Weights of a small mixture-of-experts language model, trained from scratch on English Wikipedia: 511M tokens.
Below are experts of layer 9 (counted from 0) of a mixture-of-experts language model. Rows are named router (the router's row for the expert), down (a neuron's output weights, with its number) and show model dimensions 0-191. Each number is 128 + 32 x the weight over its row's rms, rounded and kept within 0 to 255. Numbers have three digits each.
After each expert's rows: "comes before" lists some tokens at least twice as common just after its tokens as in all text. This comes from a sample of Wikipedia text that the model never trained on. Tokens count by the router's weight.

# expert 26
router:079151179062160123094170139177097095136131117142110191117173142166154129114122150108141157170175139142137108083137157130135161164190150151151163111099110112128158122114147070131151075121097085144070160130108157131144109146107154152127139109196075129095164109131164144164162123142125151113106119184137133177149124144165087143113141113142159106135137013098144142138075140183125131171136150151050120146117100128204161130090094120122152063111042112059134057088132041128147168117118119066142144109165072166132061107086130124103119098118138138103133142130116128124077128092112141167
down0:102169113118070116067122103110144117147156167131139138124149163060140147128185180118141119164148056106095160124114115112124115055085175175118168129116160145142147193128100146156135151100142191104143086096159049091155153144171113172160157154175185093138155127136112170111120109079120105137123070142081147145185153112074101146099129165073104118146126134112114174144104112130097143084101138132102187153126182100059122151098130155083117140110080138064118109117173130187087108157094118182095182209126154143088171175185109111137115131118101104100153158129156132148175122124179157149
down1:098126089123074086152138145116155171122107145105160113162135114143176090159146160132160069123143066170116151115164096151159110099128145110098140158139056159070122176106135145137127182155129121128077126166151158114131112165171194192131159168106085112111170123154123136164119098151090105105114138183100126162148153156145144139146136100150139177111132103094152153101114117102177108105149108086109163073173128158137148095117122059145138121101165134105098082113146126205120211125124152148167123157140165056166100156088111072162137141144058222099154082129107128147091055078182101084
down2:176182080139057142105047153159092160174096092154070082137104124157054091155137088093135087161099104101107128153162165159162133128098122177164145130165146124171173159088074121147122133162112158137073136206187161113154137128150169173116164064141124169128174118096142149176117106145131120095089105136161096138187137159174059101057143100076106124156117119120153105120120101127137154126113115100124061139100164166127160093125148138126086142157104146146128097089137165125148137128130149178167110143137181157153150147125189098126124099093121123097157127125096193146065172181107133076
down3:182145138145145083110118131187098127095138167149166137100143069145132155094105170191142069138159127129161140095102092087087170126145111129088182130091143211098115055105108131131105087130118130119115133157119078153115083114116158161155193105202139113174122068106162149163171176129168107135135115139107153123159141130098073087146147187108161140165111119163128129095129130153120164104114170115092102122096173137111135161099146188068163147143155134071139172083149111173121163118119124124154191079081156104130137138193102150146061177128122123071095142095118194089089148126166057120
comes before: " a", " used", " known", " also", " the", " not"

# expert 10
router:089136149129131168145134118195106049119182143066210189131190129147123141129139126147114129170112248107140130135156144126134143117116117129124136133158080128142125156108155151175154058148118117152087150126135087100126132119114171118161105172138081156162146086096130105131144154119127162076116111178170163163096091117157133165137104079178110117068083110173165079128089168137142118214163112216078134152096159134138142147168086103106149147106106118086170118136185132086149098151117106104138144153132113204118067136085120108133139084117170131141105161111089069141125141176120145096
down0:139144094143060120129110096155104166075160139128128140142078090162071111156134113233112120112120145100126052147169137161187116122166185165175132073160111190155157138122092111098135166103143125094170095169104083119117122167117145107133127115109138124130139129128155155133128084135110135170127146114118174119108161182147091094108155135131091152197166148142100118126115083039146134135136195135154102201087196150135119149062123150065108132152158145151134159107211107166144120137125110169111061116139082154122117188143104141119097099132211177090104178136169137159131123118148118101
down1:154131119140143120140090127119074132186135148144101113120116145133109126120099089134166114168092107163097060140102097101153144116186094127147091128164098113065107102144108154115146124070121173087100118146063157128186117128100118117057109077160100073107139094139145140154136058083112107131116116088099150094176152095169146111144149105169100158130095155060078095155153161091103131089155163145113077149128119073151157177147203136105165187102141045143072087117134091082148148117154134109142090118190116168140081081147136089169134071140075131158109128197136134145143097132133191186
down2:046160154142111135096129120069103069103140111138133087129110104097126181104122120117067131120096124104161161085111139117121096040086078097137111137123152167148117134156118070080156176124118065166149209119066152160116169186115122187142140126113075123148096118118117128104144101123078169143124122159149114149147146159069140070118120187150115163124146087107156126176147125157079130130103156089103114113159120112148092122145137153075105145142113040161155210148119122140088116131155090102157166113125131146163122142140147125199141211091151148079215146143128145112185102126143105171
down3:060128139102080110049148126115126178093164127177143145169183122137113111137191108138133169114170146092168123138100139097112121119099122111096103120077170200112147162142154083084128137113145107166151130104147092140203110175103175176102108125071161117180100107162112105135174173112080118124128061103131110093129108091126112094102158063100072086101120172152093119120106110080109066120123165130122110138160167096106079127102155116113137165128139128120154144126122121141127075123179112164106124106133124126220110174107105180131157108147146167174139169176166088114173072041138188142
comes before: " the", " to", " a", " that", " his", " him"

# expert 29
router:081077162078206123109124143079129103137100154116115186173137162142175126111182117144108101177132180129109107113108121124106123166225153170165139117124111166171094133152088085133132095124138094173125162140112160144089154105117117129164164092145065091134111121079113111150137101132128205140111126175106171169151152149129109124099150111178081140091167093129152101106091129131175149161162159159105102096066112158150087173194122147185159114104092116086177117094106110113168125130148160095187155144164104148161097157094120149188141161131134175167118124122010123156101075152123131150
down0:140104133165124155110132094132166115169163138138145126104101118099154084089177164130120146139081116153117125116141112097111095131120049121102141113117128102110140177143086103171189153137136127130115131153118106107174126209149082109080109135139133073113141185164116091134182067143175105142120061152061144164104181123148161122108076174071165173103140122111086125154142184120176139147121047109103165096072079120083058112064079107109132187098133108125139127130121129157105110117089178164148109101070101132138123082073080170094108094102171174168105107174148117106141078106164155172
down1:121117068149129131092102147152104116125111142129102139137129132143102173090100092096161167156058171108097087100169064140121097154138060151145134160123123062129129108161109136150142134158113139107112142106130164128106135109142106158151089103118142121151156144064096087140096126095118061142165183135118203177208086144127138128103153162128097089129098100129069133097144197176081088115120164112163066151189071108134124096146098128207109143170135108183127132114148101181108108086149107112084141094132075085216138125066169160108108060083154150135119106106158171159125125189114116126
down2:081081167132086140071130144105130108092061173142137161104161112022135138125177139160123162147166096145135147190104106097110170127140037134161119144137166153154117191096180110176169096088124164069095136159186084111044110158115140180105117082187184068099132093103106134173111100125116144131135170098121089165050070124140124116119110158168153097171113116143117143173122136122126135160088119141147112116089102105133130091100160159098104123119111086140102090117125130102120137110159153168140128159119114150137101166163187159134112099137170185106181143137150174108103072095154120103
down3:142106135165093084141180088125127128076109108112137132122133171119098198105176117130134141135085151117130141148100105133116119194096155129114083097151169123079072178091124103095072126107149138057113138159079143157154104094154171153164153147129096143165147137148168112115142147095140129075082130125054076133113186139119136129141073134118117144182122143107058151168121118071195119090084093089158170089097123150151149134132176119092120110111077143061171170150142132088164144187180152101100053180147076166088106106087092129118052127143122118135108124206104108163107159159119141143
comes before: ",", "th", "–", " |", "°", "0"

# expert 49
router:116048180101196168098138101076137097148167112115127152137165152157167120129120145114177117129146189151169138079077150080075151152105162173148116105090148156134155107141160141166171070150134104162177140164109115081056134105115100114138139122130078077132114133041132044099107105155143157112097155188197131149106146117133105144113109073184095128098087097140112154119044151126152097132099117178109145130076143117142155115094097150116139105083098143153165164162176072158112116105150132116126138186097099131089049147142175109136155110108153138108116133154087145185110073154130134138
down0:126136110110143139120114122104106104186127135139129174168125135101128154059221175166109139153096151164130116135132126118110176150140162108143085124085145166145120097099147126126123111165108094107093164139143115159120204101093110057134088142171111142159086078165102122087176109125140150101155123114152131159055119146140165132131113135154109131171078166169099124064146156140162114111126143108159129245099122235216124079156130168155104148151085156116128089074089105134164136125141134123140186126143080134143156165148124171155139066164136055130118110158100098086089166136177108111
down1:115135085100179148148121125140114098139151187194148120112164107119146073070124149130063142103161072184143088151159150093116145190145139118163085137142113099131149142158052131096107147119086128108090097153122154126132155134122108151068114083098067110117069098166141156096159182099110100157102184140171129160067108082059130113164085108086110143100120121108151093122088129087106126117088104076151094088078181092101107110110087133123147102167141174139072134183174108142160100110120126145098073091180131131121155130081182161093154179098128185132139172099118096066071136110128109157
down2:182086131057113124123168081077118095073147169191102131087088136057168113104103149129135142123157080146155120185181080087146118135108127162109128138131101157101113084139152136118132121091180116091100092107109183178101100141135066138124055138128118139128085163167162097169122121080134197157157066081116166145148107169139104088135090145212146067138182172055109173159137147112155082138116156108109111126132145115187117174111143165158092092177135110097141138141164106109111097102158163091124140099096107085137140107151098131122111107110130169151125141210141137105116172170115172096
down3:149153056128115144150109075180201083146146157130152128144161140095139120070177095180142179118147110118138179113173161085128178165138158125096177105159165157122128110171123104130188175155090086091133100113091120135179083170129121074187142167071164126125129129153155161138153152102123089171145100123136122108082161107140175120137140151115156145158137144134113143137112163119148129173165144086221116083126086111137077169110119189190153193157138108072154140126122055127157174104156131123169141157050151130126139177111135133169134144161198112114103153181149101116162139129107165173
comes before: " ", " —", " +", " W", " .", " L"

# expert 41
router:115108182143179105116164106146101120105159110126137164114171142156148177155163108074122117141136152093158123101142180069145137133161101134104151142112086167154170087067132124144179070130083079161157112122114131088162168099089158168152141041126084131085090100132154118131117092081147124099123129160096155188135133086132166095137105125138151139192100082141134145119048199183085050219131102167098138125117091082175111132113134074118186117122109126085120111133137102128159113105161102124171161146130100134094051096144111175162099084176110094120116149132052136127131111139091115108
down0:141130150070171145128091134126106148091110080169163098170168109143109144159033181089123149087144062075100105125123182182141158131144157183078102113151075147113184113122107106150112198124110109127075155118110059103179114168073131114088118129123103208137118124073173092130144189121126130120169158084140095093121174163103135124134127137097160088076138131100144127147138141120122198155127137173092096083106118153102113198119130141118064101119103120128118086169196145095080089155165086119141105152130122093145176141145116121077139150127064108111132155129141176126176134156164080114
down1:106155149145115131126162093093145129125077182103058097098133109105071141138134151074125160160110113108090132167201142133104125118124159123124176058061109140123086141131122143092166073143139116128139124185121154102142119170202160161135151120110102147117084205110166104154163100125129175134150075157180150118149108127153157118120083141089092168142125057105133137092115186116120121149124146143195152117116129219123091101206051101141129100154057167067143069155152120133148076081128096100151146112185174170084147128109147140138144140076159168108126087116138124126166156104115155127
down2:165150144115143149137119154121121132107138121102152109075143141106183071185112196122177155109118160126125122154090155097158124104109172121144133156134180047117085071104143110113116127116183103122126126133068151176085135089102150118181204141092150070143117127126107133110150101152123090151123147104068125148121135116152120117147136182149167064143102084106158146112167145168141111158170112130063105158135150175144098094140130068134160106117109082162141165163101138117231159139157169114149173120136097121119216096128164139128120170193108080172086188177172146128097073115057153134
down3:133113081098109125164072101116102131119116084172115164141168100184179156111191143141165125068115198107114139068088130086113120069136116084114148155093135115139095060196065102148130152105150111123142122077125135161070122102093057087157180147155177117115206093127130148132131136160125123124123150131115135132040154174119071152139122148152149195162188178158144115148137095123128153121136098088098153090148125113118161160108109078127122130155210120150081105085155096118122174146146171083114084120151092081127103141179084078141074162124071121138112133147161131128131140163158117153
comes before: " the", " a", " been", " \"", " an", " his"

# expert 30
router:158159124131114181155169131173122145189084157115091129130155134216143144171162109152131110105148147103140171086155129121067133109146108130138191073074168107154112125134110084214163134159110118105116129138112135118119152070150123183187118132083103131141164105148139071162188087123122192117104094129101159157107151140113117128178122048160130167140098065120166164124104120114169119132136150164059074097099138109109132210151168076100171142134163122086164144146107120104171134093076145112188124107156112148092117166097114126213169160119143135156122136118082135153119082157068135108
down0:120172132165086167165146180152153156100121130098104150159099096207074115133133091053112150104103115131165143128134171111127086170151157105124140138175130179110127155174142114172086167168101135175115133147153148030155100137132155103119115121173159148122133138099113105093122124109082110115081096128112132161077150113090110100132089086059106146173129166119174121165161152112178156122146094109086126193105111119078152123162137123157147138157156076154170115129119173123139098171154140150099097063081169071134107087205104100119103134134056101095179083197148086148122082102124096076
down1:137150136095121084134149086124171093114148170195137132131077225106085149163164144091159200122145132172102170116132125164136150139122164166125114066109147093143160171151123102182144180128126094119115149144169151096119139070110109149124135078189128047195110135095133116145195172181133192153126137142111119086121110113091145111124154130095087159121131126117104164073110140122145138169134118157206133111108071139109192118147149139102150134089098117079160161163083125077136164066125107170180148089161104153130134164127079151153114097132131133169120176184143095150151169142170181173
down2:130126152116101138136090174101104177143109148141149150109118109112120091114192125134083134038147178134139148094139133165153102063177129071114131146183169143177163136138150178130161124164163114170097135074157087140065141209072151133101075096131136079149145176176169135122089117120145147171124155172119140081113139098147101141137115168093082087113089149157130164079111165077105122149119100148176113107111140156104124117103103125129161100211062071141154113087107119173160106094130084088118115164100151104174104130084084178158134128155190115110134101146143138152127050114086175086
down3:088087090115151130159108145132135165137136182142173118124083183073150151116125130122137143138154166095159111130145084124113130114163164145162126145153142081114144139105115116098122172097123207111164132166128174198089068131196109095037127131108162125185184163141141165130154129046120152198073124169102169098102070142140119157144052139091135102131163144101122145119131130134084089147141153146060146149101103131158061141137154144117147081159167165114102109121100055151130139126128155106101142086108157088181176103106148103123168157157096164130098088137128154040112114153160103068
comes before: " of", " years", " other", " times", "-year", "°"

# expert 7
router:143109222099193137160205112117122090144112130080144127156132121116193119150182109132106108147123191157143130146153158106178143160086140123131147144110142139129124112193134115134140093147128122203086079140073088082020156144086167178168158134135104126137131137104142062112093139117126196122171095138108114228139160108166108132122110125134128127135120095112140153171072142165127105225125095123108131116099104124155107144162130136142118055113124078054127115151119101132161068104116121121146170112104134142136117132104111113156157107092121123112138176115048180152085176142104121151
down0:148139109133115190142142175092148162170142119140148089138163089138152143154128130101144139145077184139163136167163164141130150146117114155156171081073140045125169093075128108115137177073163133090088121131120140111140105023135153099098139149148135054190133113194143117168159159135078124103209109119105139142135150158074116104148116136103143126153117123159124146204141128109127160178103154178129136167117112116167134148066035133127119129127121190130115113117122080088128129168120127151069126092136141159141131133079163168137093149085178153135143112106071065082197126087116090085
down1:113177156070067113132176153145142170130163148122121131116145142144140145145106122147075102154152162186109140145163159151181121138061112120102080106192117128127190157083049141120118109093088095152069113145104094122203161144114101094179116129122126128144164101165154100133102096101165153173165171116120056095146125080143068193122136066170158079155093129132144171098098147137129117180135152103183122072156155119200112115102164123156144122123142176116160154153069104161134081147138153105139111071078163172147111077105118136175158134112147152128140154096068135135086145083125185116
down2:101101131114175148120100127099101131135150086132147117107079079125138158135146085139170159152123091105116148109131132136169130144116123148083089155103164173120115130089094180120120100100108084126149185108134123171132143129111149143091112123110136178109131167110150172167103092155173106088114108154097169115173142176152119087133160119177163100174096237086105070205132102149034128087122123118072204169147082130118108104093129110092079109098118089072072126082110113141107181167149129168145136177079151126118134162133165146159185156094092090136181162075137193157098129165084152122
down3:217177142140150129133175142095105129096098094129136146115117138146121139133044124093120134071142138140069131197171122141112136076146110137143158117118095097170158149088134138086121201138182152131148125162131125097137148169140145067133053126130095104197149147176100152107146127123163117159126150192086093138157128126145141097096164098178188160128146174121120046093129123136068170171120141156198140089145087114113144094137140069119120108140124118135139156138145158096110097143091183143121081102101148206165098076071106167120118213166095113123108064133107165105102114109146125103
comes before: " The", " He", " In", " It", " She", " This"

# expert 4
router:161106131074160161117123110124102096127040072101163090143162185210143094099140144097133092125147195175113090049115132121098125094135091147122130158111122166163172163125115119145097108183157089112152132157116103103055148123064121171158143122086064120118111164091125082143146165100094188090128126185106114150114148142170083156105153133177199179150094098125138123149069078173177109176149128198126153122047114116112149115102104127120135124114172174072159144145171113173161083126141124133149119130089137138120110113078145087117105085126197113118143164137105132102146115122107104135
down0:145121072162117139141112038099099149110146164092064139070114139108122149160149130049152168206176101142127172181099097135042080148101184121138113132158124128135176147119105166112106074127080165121085149069093132120131147057122159108159138127161149117114138107085107080112148143097102165089111199086085126088139118104077132136099116099085171175148133145078104140070127154114142144101108148106104121130114093111160166128150120118150126060119110097122097181112141168066115124133118153116156121067168106094121144224129130108180089122117110202114134129123155128102109147151088121097
down1:137076081138143172057195151098212138084123111139119130141094107141162093138138122122113101198113139089142119118126140113163098101147077136075113154166138137128160165139059158065109102095142120088075127110146152105149136165140146106140123114143087123150094130112146096117085161162118126134155214055135122048137098085144064118097081107132135109109159122111097149119128131106120117095100147074105139138138140122092061120118197119053152126077096111131077168129140137191137141118099124168083119137135050138159071142072153158126103078146132094205158116130170088170163088149124117136
down2:178111087156119168114175119120082089152095120093099065128141148142146126139185130145091111135115100100164142138075137164154167173134126129103151113156120195106079218101126082150141109143148151129096033133135159071109130097153198087049177132146134163085090112184140143143160110165127178176169150159146120142110129140168151120176174099121175114092109095165133135091190105122135132175168134153136130153111128087091146162126093101148130066103176131107144165127169125106141073180127121204091137143106124146122107139121102134170136155169115127125100124166053086176118144073079116161
down3:142086076177181121100112146088118144092132145106103115146094141134144180117108140150188053166103123176148041090138057109125056135129114151117135092132159098099163079121070164135111113116139080061111136096130184124100104165156152131167067096115153129055126132168119162114137167093112109143111130109066165181112054066161171134131133162159147107158181147150108116117132145149108134137088127168136092154104152123082141209159139132068153152113148134127182106126161135115132122105140159165203146162123148119176093133158109152128108129135185160170092147160096075112135144136167154070
comes before: " |", " (", ",", "\n", ";", " =\n\n"

# expert 20
router:073092184077183137135160129140095090158109084090146132109144118183144137141147120171116108110130178095138163131137122115179186127082111128150082096126124153127051148068139114170165062129154070123087132169054155148122117082130149147170110111159136117083090107032121083135152125149123163077149107167155128178139110080156108135130088100150165126190107133200135123132089184168089069157174093177108080114071103151185179141102107169121121097141116119086112142131154099115135129109157116034162160093123110145100055095134136137139100110151156128125146141110113146134112088149117135112
down0:177105154116145085112105090113120150097146167095103112176146117142070129146158156106136166100146098132086143133138115114201133172175162121080147056147145180092109096151145189162123151159150121167136151116158161138139130139071153115078177133119123116133097197065147076083149067155147152119129077140080110081182115103130152100100080095094122190099123141127161099085130120141123082146191152150102130152120117126148128159148120201113107076125146115101180093189173156127106146097183093038136130139164136099091136130112138113148187107085099073162123167129096107070083178109150115166
down1:130118113126154091082143122117073156191141145100188132160114123158107130140141159098073085156129119072143114111052120190154087102090162065054149102101132149093154163245107183152123127151100126107155137104102085143105135136209104125084120104172076118104158147084144137159170134111169172138153098130129115114128101148104129098068207151109108163139147146180120134136104143175157161070127082135114157167117123084111138136111162127178119112136098080146116120127184134151153190146176109119109105115133127082083125173112184160125140105136132141076129134170184189108142125152078166151
down2:100115152131160135154137122139097166060079180161166126171098148163190113135138112112086181144118124097111160158176163067159142216086090108135062102178118112148125103191181100144147169178106132110138165126138042088089068139128098108128135121137163118154101177148151134097133148166096116070113143160121129152103173129109203156080123147131099043081186163112112115122119168089093156095129058141145133100146106121144144143054091118149129146154113152136152134131123087129132114113131116137138111138149133123150126155056083080082083052112164131147099155109148139187127155109107109094
down3:093124132130134204188126130118074150093151176113151111092117161125089087140150102199150103098149124148139145167084095087136137096157117100198101148099103155074117154092122150092048126087154111109121138089168140096139169152133188142102175106124107139067062128088140117158134128129135165120137093123135146143145174127158107177111150130104061094167175112112172243121184130151152127140123143089103149095126168166080098146140173122134108121108054134154141136170147095140142084099105100128178167093109141063102073106140090121109108111105104099168094130166120106106147193130210123122
comes before: " the", " a", " least", " this", " its", " his"

# expert 15
router:134134107117153148095136115152130144190112082110174173126131110165151113095140125097071088127108193166153188113126195103188145146125105128139156080148081099133136148081113124118185071168132094160062110149132058126119149081137118122168151102118123132082087108091122118139183113082183162065156110188174135160158158111175091151110109090170143166160127163144152176121107150139135134186111122136054108095123084151182160203093109167114108100114123136088110084076164080148122117134167078123095155121123160136112067076095141096118113092102189097095109103151066134169130132111111112140
down0:148132166113077180101136092159148155101141166062082084077101163154120126134136115130095093144172164112118136119081116105104109118173116150139110136124093124059058061110103133174129122103140149181131159090127133137121105117132157120077120081076155142127129113098129117105155146113138180136097120122145094081178175144110101108123073157132064092075088077112124074103086090130113050140070204154144108130082161168121149164075117103208135142049123141102111152193118081181073167078105132115094159124112116152159131181108113128135078128102095099166111156065136137112117148135104110114
down1:071067122141188129163132160163163098128086148134094179110128106112149136123153122149129078191149182184110140100146187073158121087113094134155162138109170101139167065145177146096088128169158154167143118087101087124080046147120140077155173130106129185145106128138115133099112144116106167114100143150090166116047065100123197100128034128125099120102118108115135129127123109149154135161094132169078132133098135070130106166154078127108130167125118069164148143108123119176102071097063101179093112132134100137143133120098142130074142039073122096140112138171153115141136143135096089142
down2:101181162148136168162168107137092161137140122154128133115185093114166099138143128100122147145124114110086115137137167126152146146067078115127084030170110095119075075140171062106189128109133135101145112136118098120109105098093135140206152105140092137076148140137175086096189099085079122106130177070178098139113109142129144126151128126139150124099066152137140120117141104097111168153160086163221143141160142112121112122129197144145104111140142127172160088120109050151048158171110129111162058089121129135122107152105076086172136116134141121106091108076180143083126199115115152073
down3:093065157165150107102156130184175093075184157181156129149104099177146128073148156118068077161113143194074107099161117111111174216130119147145173157172107156149152137144104066128137132134157130115110132174119115157103099159155121101138093080203116137170115145136167188082146147224166133144107175148073156167086135132152127131089150135169085113171120152129132061202114132159107128144174124128151123138155086139124125134114117177103143165057135104102127139186122149110170102119166184107120107124141124165143129142085079122133151140125092140154142125095110128069145075103135157084
comes before: " the", " a", " his", " he", " its", " this"

# expert 44
router:150144117068209135112146115107110103145070119120133195138167142115115131082162069118059100128160157171130127102131162087119096118187143170104105195141123138107112143143134163163131121137132122144129140159125103168091171106114116126156097100145115088116123125103092132136079098137171224117102079167194164172051127124140125109137092076120162191070111050129106199133118134145105096193159108192103153132114077176119147182161115149166134135140130119069112130109091115134160111130171143046102092108176115164093102146120088101185100151116135107136139141168078131138123103119090116159
down0:185123087072108088136130150120108163111118107114086114129169181132105096121097105096151111166116133137112089128120130099120136113101117169155129191049171081096082112121080177090088077100111133165116105111165204095142164147056155159103134127171147119153131128125103130164129091141183140112153123132173180143199094145122166179139162078169160152112116111124142086128129105149165153059127063139065102093164149103166132107126164125098108134118148075148109139139132102146137164096065181135085057162149179070144103087118143096134147115106095164168160183078143092143087151190100155132
down1:150109160116210107178104078102126143129177137143135125170148138083094138181119106141108122110116146174086160164140092193143170121111147163149123140159074123189116124111133127153124134185139138140118206137102169153093188137161136125055081061117136172088139175168079104115164065123092104173174124095165131132096183184083132149111114059104154180129134192103093105103096089099151153135152122122135171075163158107161059099147097130123203118138121101124094137127050143185141155142151106087142156132150143173135098135129094136072116103120188096093115163135121153147148134140117129148
down2:138128180139172081180141071101137142085136085107133159126148078076082148130107103141115109221151164152091083173171140164131090130092090034096195120125122127120090179126075114108122088113101134104138168104146093099115109108086113082123042186161158117100168152147144130064122135129140118100145132128146146114101136071103128148102065137117129121159101207110135096136142077125091091135091093097092160143182077133123091072123160149109123123122139172159101088188104110118172124177145188153176107125164124098127100089091122119140143077106100126108123165166147103109118100079126081154
down3:147110076131188154115146105130132075103091198157145165132056164117129138092118128154162136148113153163124133086130129126151135157137138086171113132099108067154071101136097126121175151186159131125129089150220134071110176157165117085057124104102175144149130136167130102142072158151172117129081118133201152137164112171160196140102186082156126150131120125138105137159047104208124165116074154133127112139153120076131173107117081247143152135123093160131141110163122140142187141167058110095137139147152117114121131076117129102113143100150127174162146138163118140146145109145122146097
comes before: ")", " |", "O", "I", "T", "S"

# expert 27
router:118131200136150128113115093140075081123133096123143132160174149138138113149112148120100134173175182137133146097096143102092102058139123139179129087119144147155150184113159109120124122151142091159117123149128150169017145113092135079190117140125087068137058086127140125156137119071164151145132079160127127208125095110144117131113077147182105157117138131081126105153110135188127123120100108187031121171084151137121122189116101111173133065110117143109169087093099101142129178146195097136145139137110112151079101163073154134105169154111120121178173121150079170133119049123119084124
down0:128097149145104096118104057133109094134149083124117085122127120179150093078122099146163136151101092147128231139147113188111110129137128143111133126074115107142108118056160136103099133140121085109222148098139187093155153084125167030114117094136122174131145140110124179111127100137151097083116165178084139078105155145184156105078146106052168144137137145129080167169083116095120133149086153115104096153181112141115137175116109195140105101113125164135159133183161139104111189170128127167176120138132136142150080110112159091090140181150115162187094126100167194140105157087165131137
down1:115156135136131103145097128122141120095170093130160168090120094161033157122148133153090127107122093070181153092168180128139128151108123075154160136110044123128123080077115097162115151125143160129110147142102120132062143074102102136122143113187141125171112076090138148066088101099054212136193100107124183143169117124166084133114110127104177115092045106147145148107149086154167160130109126102210096110112145144180169066147099099129082116114118103107108150130092171116168088140089169205107128139115125116164091121173131155157153123097162119095100145136116135099105096124064148145
down2:154084174114109146137116096131165100175105153127147145100095081112177138123122112084132077114200092128129102127164147111141150195129085140146149164108110171152095142137067127152100148132121161154132133104156110097124139109179102171147089159165130146130165117195165097132085178133109095187124128066145126113104122085113146105099121139150138155063143156075170108191090159093176180115169117102148134181105149123156172139176090127103121121184117108038130197171149104128124068119182130105125100189147100083146182110088117112155138138143145097143135123179133141191169133184168097216
down3:122109135109145135167059101118148108147117124130156173109109145089060101128147197164144166112104163101114205148129123102065118150130161123131067126177099153104160160134119151131107125107093118145185104148150098153161143112146117134028140153112142163111167173100192152131092072107097143118143049149112170158159155141209063062140179141104066098141118157141209130131137149087132144135161080119142108109126143078146123137107141169107125135110119140109140181146108161113111119072128148099111127128144101094152144121088138056157105069045137122121178075117188113145123118122112186095
comes before: " |", ".", "–", ";", " |\n", ","

# expert 31
router:124070219107167200161123123133120114098137132138170148142149150172149111102159141114124128094131172118135116098129135085146165098115176076131126118143133153152112115154150092155080071147062153156118090093140149132043163166105123090101154156119102122133132143053084068188154124100103244104165087107145156190122147107139137115125145077088089107175162071089148167153074138150173072166114125158099082100147136132103096110115157147100100092110116104088144089122155124139138130107159141079136223130123124125109132137138084079142129107058124139141183139092097165122130093153147125151
down0:106206119142125124092088130121096095131139148136118085133139138109192095134138207120173176089145148135087137146161179064123151176089128122120118107090165177109090126117142125133154148173141120081073168114150151118128102116134162151127110119088119151123094159101180150135152105175144115084170086130110108180185158062083137155127093135153132133099081140133143076135158097058141106106143151080053108129198079133162155143132075120128141153156144068144144178118123149128139145086067158128123108090163162163115176143120162156149072117124193083029076162064150112086128139131136154133
down1:127097133118121105092115136095084083159141111107124169115157156114149157137160095169181130151102142075147050140153091081143135147131160105088148123139167110123092107202169102171113156123104113093138088123140187104104134166073170102133137175179143128075149153164133155067125149152137114118144140071103160126132105064140173132136156138155148096139107072158133153117083117151129139120175099055107105108135076187133103103129158167109166087069053127176109067105145150089092112173143129185146149127156152129146106091138088116136137151076109131056142164159136162036147131203167075120
down2:106125105116126128146105115100140120118086103141120093170078085077127118151086100153128174128120126092142140152147120186092141105141119173167137073105100110159109142161134095159100140105103139126134122111120207161105165162111163095095187174093132109074115135098103138053174172115092039120143135098137130052206125075065119130163147095081127117101129077107151082095153159069165133154124089071055075133156174163091125146159176147144113147103062113116149131104114118188127082195098134081095116164129069112134142159092086111082092142145114124106137142085115179094116132122154146109
down3:114214150146144115109148110112084124096137145156090164136175081091124169113145112093107119143071121098110140105134127122091106158107131154149149156142145132161141146078111147168149101115127180126125137179184109148126170095128111152159102145143125124140111166147120125078148131094185120113061096134088116153121128102141126098122072160129124161175106078153098151096115158194098104173056131128177108134136169135207144164156063163144203162166128117083105112171128156126154136159157197199169103122115144140110139170172135120101164207118065158093124103105102076032109203161109144117
comes before: " ", "00", "0", "5", "8", "4"

# expert 12
router:143136164117180178121115108128145126174089063168163182102164144139140101155150110104115083096098183122111141087097089137053132121150089124151168133099125167123145155138150088093154036114086125113110130177160123115058125145090119113114186090183121092134111125100114115126098101120072152135103092157158137204117116128157109136154133156181115118132083086088182149108075164175157124157197077142075183116122070105140117153112134134107180102113153129072158138127166091138151131154178081043096138115112101142121086117141109153140162108079105131112085150134059127174080084121082127146
down0:176161133117108104111150085176108115152188098126186069169113109109135153108168140067105129143162139181135145123099117144150137120120103187153191128118053187135118126159122085124138151165105087098156168146136106128151141115103131150118158142122083129106138116130107108101156163114099086114160142106113140147090118128141136121090068122181101068181153104128136201172153097107080197164130074150103188075132104153120114148108065124134132167101123222141087128171127160112167118156228182135107121099174100064098106122102117116103126164143137183148108070148144161092164118122139127057
down1:135142216147100148130130115185205146177091158189134142120095140101182123178092107113096115120137133089147123142192083167157143109059145156074135156129115145127098108137125119107163141158110122094148153166110078113152154153153135152154092111123149121150167149064084073147110140145231131097149174146084139105084156156123092057123128186089096157100091087150146125147070131157170165173137124103173060136063144131210163122132097117101147118098170160139118174120099112131090152142113103121106129144132129121121128196194123179149137111088134076150106168133118163127096124138132082165
down2:154076123142178127124141102119113161147110146104161088093102142092195058130083179107081147154151160147103085074124142152135136116090129075109136165106115124100138150069132178049084145170163127161144154142103150182123122103145123144136084122161168143133077169152150102112149175076112156122164118147090140149099140141132153171116118115136126163136069112107104166109161141120054191067152057190116120152126157089064117168121143169060055093155142120162169129098131122142134173100128108155092109138086159083116123181196123125152146133084143180176135141129146142059126146087109082103
down3:135137104161109164064185058061177114154194109100166128124155123118164141130158126139135077143141126155124124153121108135112139136149102104159138111115118108142134134156114145138149105136155133116125163111124163170108112135155165156136102134102113188106084132089137149125164199123168083149158217102092151137094148117106184150106196152148122118169073058161155108123087143088126121138142168124158138131156119099129125098128113096119087119069102124146105097148128056111158089130094110236155048128192158115166142171119165126126062122145138147105045170163092120102087037091109124108
comes before: " ", " MF", " DF", " FW", " Win", " Total"